config.toml
num_hidden_layers = 11
hidden_size = 192
n_experts = 256
experts_per_token = 8
d_expert = 48
d_shared_expert = 0
hidden_act = "squared_relu"
moe_layers = [0, 1, 2, 3, 4, 5, 6, 7, 8, 9, 10]
router_score = "sigmoid"
normalize_top_k = true
routed_scale = 2.5
balance_loss = 0.000139
balance_bias = true
router_cosine_scale = 14.0
n_groups = 4
groups_per_token = 3
init_std_router = 0.0136
lr_router = 0.000697
num_attention_heads = 6
num_key_value_heads = 6
head_dim = 32
vocab_size = 2048
norm = "rmsnorm"
norm_place = "pre"
norm_eps = 1e-05
positions = "rope"
rope_theta = 500000.0
rope_fraction = 1.0
qk_norm = true
attn_scale = 0.193
tie_word_embeddings = false
parallel_block = false
extras = ["capped logits"]
init = "normal"
init_std_qkv = 0.0242
init_std_o = 0.0
init_std_up = 0.0242
init_std_down = 0.0
optimizer = "soap_variant"
learning_rate = 0.00296
beta1 = 0.95
beta2 = 0.99
weight_decay = 0.053
lr_head = 0.00697
warmup_steps = 50
schedule = "wsd"
decay_fraction = 0.918
decay_shape = "linear"
final_lr_fraction = 0.05
batch_tokens = 65536
max_seq_len = 512
doc_mask = true
train_tokens = 287200000
max_steps = 4383
dataset = "wikipedia_en"
Below are experts of layer 6 (counted from 0) of a mixture-of-experts language model. Rows are named router (the router's row for the expert), up (a neuron's input weights, with its number) and show model dimensions 48-95. Each number is 128 + 32 x the weight over its row's rms, rounded and kept within 0 to 255. Numbers have three digits each.
After each expert's rows: "mostly gets" lists some tokens that are sent to it at least half of the time. This comes from a sample of Wikipedia text that the model never trained on.

# expert 28
router:152108113131132160171099045091124073166132104133107091088147171108149105120133161151125140149136141120102075128116089125110092100095167165077106
up0:182135116142112154074102075141135085213063113110036162122147136109060097118065118113136091109126092141095134114138114077109096207101119129081118
up1:106124169129136083089137125090164141116186155136122009125108142104144086105178131152142194155139165119115113110115128091148104137189133161094109
up2:079102076096114127143107070182163110087139129159167145123173169114138122162136154152161120127144077161135080122090095077156100163078106139195131
up3:122141115128106156172106080145125111203126102113139098128147099126085112080194117169167119100140145100094145120155133119167131126132120125122164
up4:103125102144176190113185163185185152120098154130141139080125134157135117159175152106177104153129157149124144167161137154133112103070113146167112
up5:169094146146138112037070059110172088137123122111111115124092100117120139169188098123154181151088128084134132141118088128101114127146179125122161
up6:093104116114078144186092146151191149128134089118123146031147123109143137181093083157120079153165149132099078074140077118070084126122152151102098
up7:190090128101184135140177179144106152174103148165103102090165132191124086130102146137162164129133116145107101076112137125084118157158116130068117
up8:107085156103138147135127102140136105068128151151067173145141126125114144116163133162105149168162111166171071140106104117080081110141144143093098
up9:094077117123120124139134096175175100211129119133129128096098088125117177140180145172115156139127116132124118168149125114135114188179153150117088
up10:138125142102138103095145125116151110102141110157071176142155131121113094128195102148125165098122123067152078127055143117177125130166101191086136
up11:106135087091090113171098114060086063078151096144143121095178138182126144102112164147142123117164167149138121099154087083103124146100114092121115
up12:143080140093162123115214170127096132151097098114146162134119092070220088108162124063156129112117125150114097113082167124084121110131158095154091
up13:210108114114123098157116119141138115117142151127159125193191126116135116115177161119122174093122130137113083105138140157064117159094111151119134
up14:154126089131129136121141075114071129154080141181105074109113191110144125192149150121175111149158085188165162209099203139090111129143128133158118
up15:203083115153146154087073222146062144146089108139122096118182190136141135114154159117125114102133107091140121106056149158126132151110161147136110
up16:140147168112150158129111080105138078155144102128075101106087129107161055101148131125119122150089167130149141153089094162056134117169120132077125
up17:150121099112167120109100114110078075136108162104151177083130146101145105162128103142145156094157148189139066156140135102112136097178150124057114
up18:226098096137149101089120163107184121184139105119188099159184121104175096099168090094153129135073102102131162162098139149117117146112138120094094
mostly gets: " north", " south", " most", " city", " first", " country"

# expert 36
router:138096151147174230140129111094077125161179140166127087119126120132086109047136154091145138111148131122117086144121130117120120090092171088105083
up0:130129108140189128064113112098103088121196080116148124109128126135175136157067119117110130124158159104073054162150122163078079103104170151153092
up1:181071123122150136112155127131103177149134105141151117175117212154137153143123157160082148059144130164145099146166136157184115111163154161119136
up2:137143094149121119122130155146081129109147131110091110093083133204126143125120208109138160106136139128096127095155142158139104160110184065137122
up3:115105138139066167150138151134138142186170127217150127113077162092084120110113169126198124147185121084110167139060094132106127091097126142152105
up4:086117084115094162119133162093097119107189092115096114071149194118157142196135134103155103107135129141054128069113088101105120127107122100104108
up5:128126141164118124142125125131075109154099121184086092099147155114110092105142129118161111144137171167125206158160160166068128135158162125148127
up6:106120137120084121094063082122128103103168152102129121148042111137055142053157119103137104133201098173053071125158177090128098073125134135136097
up7:077121117114094143125133105118103067129197116153039133059117189205169099113145185123170088190089174122122164086126131180113139115044136130148136
up8:161100164133094152121128139129194162140165111084127154149104149186146178186141143118124181123169161166062079125171123132098081128129128174194138
up9:132092162159139167118113082163104154158135077106149073185124157140119093065161135125087132101159143091101093147096065140075146081154158079111125
up10:131118119149086163114078116092148122119091151059158181163071084124122103031168111124099104179132119134086116116134138167139099100135134149117122
up11:149083127172149173117115140093147142110135146146065114055082108112095170113082137163144153084169105133122137138143086143137107151151174110154129
up12:094112160141123148140091116141065052092062142168115106112112116168161064112120147115146127086187143163133087117198172110114108148131132151091105
up13:124144117138103072122103109049183112089097160149111184083107131209154074105128141100119148116141166137123166164196146106130129109136119117107138
up14:148138128134106163106063137111092066080179147106080099130079117152083125145098093169131123121154112129127100157132101156133116116131149099159115
up15:178143113086098156111145132146133108147181141184121118066177190107126103077193157096086140099186191092097112118107102108099119113086123115105103
up16:073116169184120134084130107055099115120131154131140095155124125170153089150169127080209162099198143147165097172157169046158103079119121140131103
up17:165103119168060150163143122176119136086157140128093096151105126158091141117119165151158176184131120187129167132113092175155108160101137105091096
up18:116163163123120147082128143170126138142174108117109078074155140112122103099081109106119135147150129150099101128107152073163132146080164089108151
mostly gets: " this", " previous", " This", " his", " original", " its"

# expert 210
router:133053092184117113103087057049142054183142090088121114121139113154121105088144156116174153151172141142135115123121141150114095108135172153118047
up0:156125139185135142155081137065132095117134112193140071109163083130154112128127097151121103197177150187073152093138104110097161118123138114075131
up1:165129122114081193148120086107172119130111101086136135148121135162108135128134131163165119150145086164129161191103099179127127125112155109123075
up2:153139113121109141165150153153106174142130076120099103154170085144079119063131156128115125177196142122132101128129123128119147117089114104117203
up3:153075051144116100113177177099228031109142084194126144103160119143066098093085140134115141176133062135127087129146138132109104141131152143088086
up4:183131089119141091100102103119115101159116142134175140114137084105149131118120129103142137170097152126134154155107095126152091138122190137079114
up5:122065136176085094096163085113163161128155089138166127116188115142144082141069165138117191069178153106065126155136095161110120086101168135064095
up6:195148116085133127124138058081104157085122130147115154104117081185160048101099133151169153092140162116170118213145122113137128131149143158124137
up7:102123145133186092147152154112114072099115114149118143177171121178123100061178154147119129144165138106142104158146176107074172170113128109102164
up8:167050143169088114165210097195127133178132172137111079073116136130157114190103135116143103136169104116054111138092168144064124162111139091124173
up9:130128124129134140046190116123168123151129154135157125111144139135097116122121129144152125139154119124157109143108207189134126126122138104126109
up10:085127160182097173156102151089116075141108180133076127095120141150097127106109132118142153109198137200089152164130118079145129149146117187098162
up11:184087120150115133182157083137141094169085127124115130139140065159153128154127094142139139087174119117136152129069136177136123161098133187146023
up12:087113135156114154172148104094135155079126128118193169157122122123178132163163149081146166081120113134096095199093113120124119119105141181118063
up13:159118115152070199063103185106167086149132090151157117172171139111125111123099141134174152147148177120143115130129131108093108134154156075152092
up14:099100136116101145160181167079126116167137085193140083118156177146138131137098155077140159116173141195096072130139129108098122088110112147127112
up15:158082157139100157096098111119149130060139115142152159128083120146120130112166115103103150132096155122103111152087146146162124099088127162122102
up16:154165146163153135151048097117148141120071143137148135117085145162191081082091146093135141095114138102113159108140099088115116115094152181140143
up17:095112090175110128121087145121157112107153140174050087106179141136125165089118157162173168083107077173079131134136079122122124129108152157108133
up18:121139170145120136134091066092125113142093113167146099160177125152063077145115107091146121102187186144077170152124116166119124119121134120154115
mostly gets: " Iran", " Africa", " Born", " Russia", " States", " China"

# expert 2
router:156086084154130189139136169127115121136154097140137072130128119122119094094155191145176148090115125156101084178080157088130127074101174098078097
up0:122133114138140078074097141155114153094130129149150165100133132125181150100151147133106178131159116164089166086165138099095140194129130132132085
up1:120142098140161119165130163151123091117083074157115110119112147188117113186085221149126138118131139144120135130123143111151127124143142101174148
up2:146088121159187108101147150133143092124110166139113181081110181116095132105106110120079168107129159117132105121154156184080130141107138212192096
up3:173098110144126115149132129071128143184124110140131125135087165147158094228185108076156103122115119136126157124128095151107118100130131174180124
up4:130090123143139080146171075137154136078168103190079099117078156141040143151117181109175111149178133140123131065131134092104098150113149137173077
up5:177141160144094123107133092094114111150115164159104176111120096092141077188163134137159179161124143123126117097103088148139065082133156123143098
up6:166115148196117239107115148141148108131093084149100096162127091131077150154112110215144127185150160082096159198122115122103114157109170086113104
up7:135082116131100162084138126117154103140117117160152093062137127162107132154092211164136136124140102101132106080164158097116105098112139143090072
up8:126129198135151178131129153125095126147119083194150100124087099138180100139132130103113131099152147222139066142087059114137125077117143137130083
up9:170088129116099166130105080119076095121078099144090125187102098187114078127135149147119152184176095205099115124136096132151089160119194210173155
up10:104116138166150105066160161134166081102164163162168124143112090129140159170180115159115162164122155200125119133144093185067118135061135119086147
up11:107120122170113093116100133145168098094141090135103144177110055150130137203101130170109166131131178141118169125121143160074130110128129127090108
up12:139136166128079222153184127103094131125135103135142112068101104117090077178166147121188099150135123160104144194124139096060132098109148080110144
up13:116121122185102093086135148143129124113132181154101112106103086171099133100070170160116188107122125141079143136120140184082106155133122065071135
up14:179138106080131133072100158150112134097129127157169201099096133149091102189201143117108160176151127122103086163148096166113133132083142139184128
up15:131166118160055162116168089142204131098085164144165121093124072116132061155093122116125119138141073130079054170125134160180121137168120158136134
up16:171136197071090122131070141080162156112099155123129157202127110136084161148091146060119145161139146060124080154142109145093131141074142088117129
up17:127140087118104152108169148093119143182113154165058112040105159167182113159181171125156111114155140130147133119123171191061125111090111142143095
up18:103108100158169072134147172090116126180154114083086150115098166164144138161108194160112153147124103159114189106119102073155115119161128187173102
mostly gets: " their", " his", " its", " this", " her", " This"

# expert 23
router:149096140144144142113159106115150072117185087149142076135117095144134083152120179120103151133167128146135075116092135088170064094138195130075132
up0:177122125133091127155096111141190072083123102130151136161116100101064116102103176166144148125102128150123131142153166132149091106118118098116106
up1:166133093120144174148159158062116103144155111131176095090081123136105175152122104143134090171157203115085153116165111087147179131175154147102090
up2:138076170123171099118116160173136126107134099119152106115188125119140155122109113133143182116139160188095124138057111109155096147089143123126103
up3:176121088132146093147145178091161132076177130106143101108136125105151144117101106127157123122172062144115091070127123060118147163133122040090099
up4:092166122119128177122133106122155117159135075195099118109185140153119135129102207187136098149107140131130126147178101095080131094154129136113123
up5:146149105115079104130143164169140051099164083123096146079126102135138146115177095215145124135179096120143141160149173175039137139110094110122116
up6:136090085121096094105164133084165149142177129192153155151194110157107137100152142124130104121120110091062176147071113151113148149090118128180109
up7:142102104113106152087112153084164115130144146139130201139144114131120151093077142192162118122154111150099093188138134093084134122147131114107100
up8:144136150161084107144103129057127096100162092152059128090163155157124123072150139132091158167118147118075157117173111165082132158104184082157121
up9:143110179162149149110133150151135109132177103183136117166156136183136016102210146134152161114111158114133133101134098158105124149123144121148126
up10:139120135199084118157133079125108103174093149069144119139128124094122112134097178124111133130188057140122170144078145098091104086111145106184140
up11:125056142148097106209140090115128086094143081142148095156212077128128129066109142178123146108141081182114104133118154120111081075091104068161147
up12:142124114099122185180131112154143154152085103133156161108103142144139133093145126140152143138128090184133096127073112136121122120076090112157128
up13:076112141136100075123133140152146102140111190128098123115095172105158119094123147090150120176114121105183186119123126146062088217095118063128131
up14:078141073134118099110138197158074111126182097180127147139154178125115129113175110142123111131127076099137170179117125139122132096107112132120128
up15:121044171224131152180145167060187076090136091131065153097134131142152158099130126079149178113121124106143131122095123058152138139137124153119129
up16:132110124091172211163093161092096187174196151169133150183134143116120103142156089085141164129180189090100184178067179054090095136110175095109117
up17:109139162089109103130092073117149094113060098196136113151161098143113173144149131105109138147155154116168142153148124153106146082126150143133111
up18:111062138200039149117122090150092082194093142127120074093159118141109112108123127156106122163115126127131158120168132129113106126131173116128126
mostly gets: " 1998", " 2009", " 2010", " 2020", " 2008", " 2018"

# expert 169
router:182084094123151150098149125130141096152130136116138126093117131101162098152101205103178156117092137150097065145133079126123087143108171111167112
up0:164144103143105152114179160110165072133165124147152133176095136126115120075081147114169112031139119110143155123028123107116116135127114150114150
up1:102128079148099117185120093116076125088092162124169119198159153117132122173095154155127107115151130087126129132178119109127113139108144138126153
up2:131135138145160198139132098079131102155135157106225148113133067082100128098133171190109161125135157163102123140122109168123109072145165142159120
up3:157131138156144108135084103098104123214128063160154128096174122086138144136088168134124132135119100112068121093144175131072086149116143062129101
up4:138131138095156108118128091081056128125114129155151131106199098125160116115192144186128138088117172166162150178138126097124126106109161183149151
up5:105110098156124160132153087099099137148125091161136111083167100181121122107176155104143154166164114125105138091097136132108061099049149132122111
up6:100085091151114165142148121104146121175202123137143108112108098175137102112155187153122195161169146170114096153077140100092044145082131110092090
up7:127145137137060196136133164084125034126143153138054134156186109129100106089070097137153081076157088151105071159151114105149125132138114090154079
up8:119115109144159130126141063086168176106118120165130159125113123113086127113096111125105143099107114131134093157122104078181117100104131177114139
up9:157110113138065123162071117114101121079162127093142146129180063138151083195160199196105190086164125171069106159151059048159105070111114078108167
up10:108117145145110169095107072154105114208120097171185104146183095112091138151094071109108171134110131139115106161087148049139107117127153118065082
up11:158066083126122097125144086171110092159111120129138113089169144202110074085169192139133194175137099170080123174104115151132063108095143117125127
up12:146070133132123125082087152090046047139118145122129147151165138171139140143159134140169144086153168170133158145100140146165127126093111209197096
up13:100048077145114154092161130070077109121160132113130146093125123204187156114109186123133144164189163157130116101142137055121095169099158151132087
up14:097112146110081071114067137060153088127102115208093112077142146146070160103117141103154166111120159139112054124168181114120136168098138060112049
up15:037118077149115116113169104107117101181187149100126140087136105113089124135098134161125124128160120145134120030153119137156111063117138065097102
up16:063111085092124101168064083146191122080077148123062089134121125121075115132093166137190153122146192173060128154067124105141139148110117168099124
up17:111129132172110115161132086125110134139199125105167147151102113116159116125148145142066117212111156137121108097129119115143098151190140180099129
up18:120106120164083167113128092102110087118179115118129100112157089164054099115142153170163139158155122143156122139131117101123085107120147107140101
mostly gets: " film", " record", " list", " project", " train", " design"

# expert 223
router:222091129117132171166121113144126113137141111148152120118121122098106095129127127203150123139160099156103141168152091105155085101129186118137056
up0:055114132152102132114166133122089062144156136080137175128091131100113129137122111148141126062157171104059130188115098155110118154123128113224154
up1:113106142146121191081098130087073028157087138140101130138115124163115127107132137068155135141188140152088152191157113129142114125125144126128073
up2:145086106131083143091064106150147100120230156125108138109135090103111117132159100161119080195148122138111095111128085115108122143139155125125108
up3:133150177198093182172170099163152107119088030186158058129118150144117171138149128168125204106118078136110148101113119142135095099159155156112103
up4:130156138153112077085056089121131170112129161110155108117102144181126133092181133141199173144092111115114098073138216075135106150155159155181080
up5:115080157142104125133171147161199071067136128158166124173161084112122158143132107157167127117117146161137048107154132110119114122105156143142138
up6:184163110135118126156109142174074096175078076107111098124117173169123073100166120167164129087136135136139110101117118144147114123083127064160077
up7:137124136147143082079137117162127104093116155129090093127122197147084109135216099155133093149137134103081151101129126193125103131077166058124088
up8:150090174139136145073138114110075066115128167114169119064134098157156099069142150183092190124154077175085116154148105085090103092144157219123111
up9:148193120148118161130146119120153112077138079179103183141096146145081071063144160104129146102133157108141144121183171055042111199105180107111144
up10:170142084151100139123142107174143131184183139135101113091138191080150098106181143108115155134125061141077075178138204105133143114129126078105177
up11:084141126128146131129198094156105144166116087190099122074173179150130119115116135197174193112111104185107154119143136093138121145139125155105058
up12:130100167139138129106129096150096130182120161137155099124151121155114089096110206104098134111113158170130140122155093161159076163130129133113124
up13:141101123107141135111073146137172141131145140149129158109143118076123038106091163156065133147144127153085059155107112097128081130170161114191115
up14:113129139128083124114165109095149043138111113126164162159125066155115102133125129121157129158128187147102158174166168107109131117150142149121095
up15:128119081122107115152145058157044121173124118092167126069119115131090162149136087188113096150168096116087147144147151063117132124075135129127114
up16:096107150104072111147100100155201120127109144130094156122143056130101124141097107185138124118155122193151078133117120129116109071086105129080122
up17:147137115078051069082119097140139109177087147152148142149169135159180144119145138137153137093197102114121110102087157157159118187121141139185196
up18:152185091095143145157132180128053103128168097161163158152103096174112068088186136175125114127167097135108150150143096118207097163084129083128150
mostly gets: " join", " take", " head", " close", " plan", " remain"

# expert 5
router:112106126116171176089154103125152071163147078141175115107119098146121100134150162126122148129159147112099115178111154123131029140119198178106111
up0:063103055172143101157180139068105120189133146118201150124102158150115065126191181124147148098137143089074159129157214088125101160108165137187125
up1:161130160088124121138115150096189075132115124087154166129155121171114068108155170162114227111101134169140096117126097083163144140122146120129151
up2:130092117153060167067082108047093169154085141142151156107159127147077109130147125136165154156107132114142127149083131125089140103080154122128146
up3:105122148152105084182106141121125085113126049162128149181162146135096120128173170107178111066104171151085135123130114116141165163078147044145094
up4:108119094127147132139162138067123071133126110142100070077127111094056165128097150076166195128141227114104130133173132145139139069130112120155142
up5:097145104080084166161147119143156103142143103117089120148193157114102157128092126149100127207150152170142119144121100120127128138123143104083103
up6:105144167109137215187131059087108128171105107120075134086141192133161119107180160131092080177123103099111088109153100107141127166146120153115099
up7:117095111164062140167104101147118149119095122140124111105127125108117118145175138162151148095179127126161153086057148137182161077133143108155117
up8:153140100168103168107168099162114122133165113124068109141116109117169154110092142154133098100101052089143114050044113086103105115168145082084148
up9:107122053133119126177125101116135123073125131155092108147123164184095112162104127142125137199121139134083163205101115114116110139117125114169152
up10:072100101169100176147115103172155115121093110145065089121122102161142130115152118121115154140155099185096169102087120151159123135160136159095117
up11:141115105156097166144136107143145137174145076152104103074137160146111124148124138151132140158126118136108143104171123075139097127140147103167082
up12:109129133158093078104152184096109064091108098108135108118132146159114121120132192124126126157129182208129129154124095111134108111126167123126110
up13:127120079095193134098043133142105138149085149139153172127127107157097149137131153111104076061140156100158140177129139125125115110135115129224130
up14:117122129112129121128095121134146140128129095113114142142148149115152120122084181160127151060127125188199046156148131116100101099132149142177120
up15:131112141142125134173130058064157034144166088127116116236149173101132110095167146131099130160130158089111124133111147122130125120152162159103123
up16:185076093152096058146100144119168163106155136096117112171144082160180192135133138133138144119141105160094108130116169148122141161049136160121112
up17:126168132174129162177197092112181165112106117179189179083113106124125093109102082150102147109116119112063093112103090075124108111154154149098101
up18:148086100129102150081178190105110107157148116135156122153170136097122059122106176097193106084096112100184062150073192093137127121147157149187166
mostly gets: " 1998", " 2017", " 2016", " 2015", " 2018", " 2009"

# expert 111
router:206095086176134112148134116095164085134130101109138129168114095113116053097118150112137152114131141153070111172147120140054093121109129097141116
up0:108150133125098150088129142096155142080140098227104158146077147167075115050144145112127198057136145108061104180090155047090121148089149140176105
up1:147121155155191130147133185090162164185135144147052142131108172154133078100101114113113145160118103142101068150084121075074113147088173159147097
up2:131163150134106102149117131131154089144146077132184107123109128151145060125097160097176130019115162133133119180113119079098143098104132135152121
up3:176104096165086131115159069172150185134176091084141050138125096097201038108104161179121165121128099172135152189086097126109109116103120195164058
up4:089105112118119158151088124122114164116102065167118122119171123129133049066130149076136150069183088166141191143164123051097138146118151108131125
up5:134081131099179159078123072149095046117183136139068059150165121202136151130127156166148161151184131143140051133134065147154109085140155165100122
up6:149118101185160148215103125137089131133153133136141123164162138132107050054224137204095127134066088108082123058126102147104120130129118125127103
up7:158136106153155092094140110070140102167147119134146158121128160157113039081115107134086109139144079128077110110153112131136099105082130161172106
up8:131106089147159154092113069102124108172150113140118092126155153138140145088166143195168135136194081136068110137075126101132066108109166118059062
up9:123136095153117178075121092135113170172108116086089091155125112136138108117109118102106140113120131098084131093084116190070123112119156108089146
up10:144131130172114149116167110225137141187157133134109124144124118088144084106162122117146167162160110146119109130104132191151106128139118177123182
up11:138126116163131173118121098133137117061075083112150116157176153117144120094080137141093156075139095133068100141080106111125116105084111135138145
up12:120143162091141126143182137081134069180073129131148114148114131077159095122086151159121176135142111157121152152140138084131118092111126140137092
up13:136116112161158149165099177156124132171209110172104155165098080144159087117132120082097118165161127161124101150143171131100120119136172042148091
up14:072133124155155188132156054157142079107116086172082130135121196184083143084125160100146136151166151135132106124122136137117114130079131159071099
up15:121130128208089133153081147153117082062143072150139148146142089171065143189109144139150116114150158113090155107148111133146133136157133122105140
up16:144102136101122122089151035085109107123183074184125136071094092126135152156153138118178131134176091140132101114148159177158094149164124151155081
up17:100085165119067113185137149121106092110110139125118125089120105132110148181114098190116151130186125145117070153153112170150100099103138137110137
up18:125133125170113127145166159159173100113126083098102137088065123124110170144117149153116113132158156197169102138134160152062122083115231157115139
mostly gets: " music", " film", " song", " album", " student", " artist"

# expert 37
router:122091060141160143160121117105155141157123095103117118104123098119117085039160194104140174166131089168074110078130153107079089062084169115097127
up0:126133098150167106100135159141171140160172132212141174107181149183116147133142144180152178144124148125171078161173128146146123133185144133086100
up1:127065123133125159097081099135140074143162110154168073196126157176146068148147186159132171158192143159110100179149116083113102177105191196123097
up2:114114110191067106171182149134096094161179141110145083104104141115174143203164096124138146151160133146128168127109169072089113209123140162150168
up3:151101087194079155098123123062136117190181100141085142168145146129148124129137123147157139109156116146150145164109116112162138111153125095117097
up4:171069133123100159158146171110165079097152107174131100175075123124116148147131211128129166134164178144120062127087093151101067134132172154145085
up5:147089080150127148141128170124123110111127086121126135127135115187109133172132128162125198160176108153106139144095090142093035135095201174150129
up6:108143126159157196147112114169076140106091114171135102144163212160116103109121182136133100120126121141075169173120106106110126195126114120094149
up7:113124160127105166074108164103090127107144051117196101117117156122114117140102185101149167148094129153081080152094094088133138106086152067136053
up8:122104122152076093111125128171198111074123135153178133175165156143165096126131118100138126160131145132157070132125150122123100137123130144155159
up9:165143097110079102175104156115155124120123118140141111115112115124213145167128219168151119106137121060117127126080118117129109119067157128137155
up10:102122116095117124152087089095175108170144162134164078112098120108131055148150163116147148125168185112071151132186132126074151086084124116130122
up11:109056078189142175087144148079118079140132073117141138119123109101138129104119147136118200191122167104048150117093111172173120181146155150138087
up12:094106099115071081112142076118177120122134135137129105072102114155080157194080144164139166180105143121117111148157141071120091133063153115106054
up13:148117142137166137116138192102088064095120128163150130135080120182093172153096144120142145188140101107081037145130172140084117134130150154099077
up14:178118097152113133166111191136154125121152112167137135199109094126084125149115113155186121148090172150147151174127079126134125143151147125137130
up15:175104096105138120042056163129161095120134071197143097147119136130093116116121068161110141186156124115111183178156132125182111059108153134132139
up16:086141096124118142055085116157136130147185126162142135167076150148117066128172160129145151149133172114117149137152160109113110106141166124110134
up17:158060142189108124105098078109105105192172115167127054138114159164085124148150154177111180136172153114149128157120129160125101110157156167169097
up18:181070140142119106120123073119082084181123076111096071079137128139106184189173169150128131147147145107088146093109116178140121131106134122130080
mostly gets: " K", " P", " F", " V", " Z", " Ka"

# expert 203
router:151105102162133161133144129110053162077146068179122060111175128134099074096169147166204161105095127175080115159112117104154126139090182119123096
up0:097074168143097106104104096098114113145128119188126189081088104177153102112119191162100155152186167109095149164148156085088075079103148112143082
up1:146082106222101127124179078163176109179134158136067148152086121120160061111082160166132154162150154157140112168064116124097096100121194157132095
up2:146120102141152140110108086125123126113157147128149122117077110103087160108130151116101137171153073120083150146100117182105098127107162116117066
up3:129139084126184118100097118114111177136129114183104129124117111207103125125080174136083136132137166134127074168157120127128125095166103170203115
up4:147125137179110074080136143090115128151148070136210148143118141182150079167187157126105115117150122120136135102214101176118117121149133084133145
up5:157077064159144128152060198133093144113092100069094173128129156159133136201144150110154169095148138160083120098148125093143120155109192100158051
up6:172080113179132048086157119123134169110090048110142141134106160124065155098065142109078146134137107162123149106144165196160105176086169148150144
up7:150143102164108177137154095021125144173136137106160156128120074130117111185121125167151091111117099124087195109158176075102138129204162157041129
up8:131116137137167133100094149131135110195169206123096197160129098115094145120112121169114116156119094084124105093048156155163122139164130121087113
up9:175094108142112154093048129072150102163131144144125145126061087181134084144114167110112140171155134136119127100142160188068114106121179113110083
up10:100111118159115208057096120168102125112182160100139151095127125145133113134167117184167125150138144140141177121183120133081126101165151154160103
up11:114119088114111074067121091106134126117075154093179101089161133128140122103109146184095134154130158124112157108139137156129115179142115141149158
up12:162070116133132156080100121140091093112093139130122152091109066146123110157073137163135123125176193136110118114078113109077084098105145093176101
up13:162106155130124184081110092158141108163159106168087204127101125176068091098130190127140169128192151173115101162121103117071068155134156121115095
up14:109118121139134176111060044068111111163114109144109136115156133113165148146114146153131098170136128156120166103166134096180123177158128150079076
up15:097130185158069117101140169078120120084118106148141201154137113149205130145092115077109154115135141132110142129107104141094128101122141169146118
up16:133109046128161119071134160154091107157097159133123163098085065125142096166141163117149171181154144124081088111100056144076099122111164115174056
up17:118103138234121090071139158107118124110118133195102115041095078132103151125127117133169114142139148120071171078149171124110124131098182149160114
up18:117073091136080138094118136141111080193120162144093115112098129133108137093178140172127123151181093128181140204129145174102111138117168091145070
mostly gets: " the", " their", " its", " his", " this", "The"

# expert 152
router:153065109123122154108117105134135120134150112099125159127089112125111068131129151075188167117164155185100083168109119164124115081086178126132137
up0:106130125092126162108192169072147074152150139133096129147109103133144113133172124124152182086130166163093087149077141149091123099124115134162125
up1:145104123203165106159048122198122147165083158110147148158151091095158104145162129095078137055171170132076078187079120196176124088104096193079186
up2:089163124162181170117133139068137079162217119164085098125116160127141150114154121167104142098145119118152108115097120202162136090105129090094114
up3:092080125204113177110126122097164088138119095180110127141196109137097099088108171151145169135131152136095117139108135143071085171102214135134097
up4:073114124128166159140075163153085112101110147155129132117156141198066132076147162117160172152122162172138160161105114106103099132108132148087156
up5:087139150082120147122103022144086133145152099120118101070109144196097115077180109090134123144222069182135118156134153134128109105105171159147117
up6:109116078116124121080121097075121139144150118159095108161164083114125118110178170200172147201121131142050144124101124116138053115112181140138084
up7:098124123179128144153126151096097152141169154138137179147102118075076131107120129162137170161147145113100128070096123196129115125192138087108074
up8:110090081125150097115109199164145093106173169195178097086083137165105147151128114135117088112135146153151084098115028172131108081104117165115099
up9:104082104121101132112065133171088153133143113139122129070068094132105184105160104126154085114155127184141160139078115177085096108097179121160097
up10:098132106118079227141144168108107103129161088169167151117159103134134090058147154097176189064105109164079085132122187107103135170124134064176127
up11:126106107146096134133149149158125101131124155080124141052115130180078110144185149141071144144150118119065097120114103163160129148101140099126145
up12:124139105177141147119130095125144144168129126132115142099193162144139117123160146185125129152125142100109111105107049156144124163104117151174101
up13:138093149091111060168087107151059203125165151136137165102101138100136139139172133139110109107159109103177079157071171098138133094118128131092096
up14:156135145140152087181058060123153113154148072095118118098166197155119085109157119159177154141159171151095094164157128106169083164102120132190102
up15:106132140161146157101158160134138082073100122158082103091109162101118065091150147171155201140073171221126159198131071157134107123114148117129127
up16:077110159138134160091174156105113123077118146131168177151109108149115101169143138101119129177172156156158148179150122168139099095122121158097090
up17:148134135145029115123080159115147091157159092135118136143099094087097091130167110125147150133125131115133136131125185112119140149065139104091126
up18:134101107139153131056123152116184139127169161101103129147085111166070131133119118177091172122117145187099153123108105137126101102089142161079133
mostly gets: " music", " event", " song", " project", " work", " issue"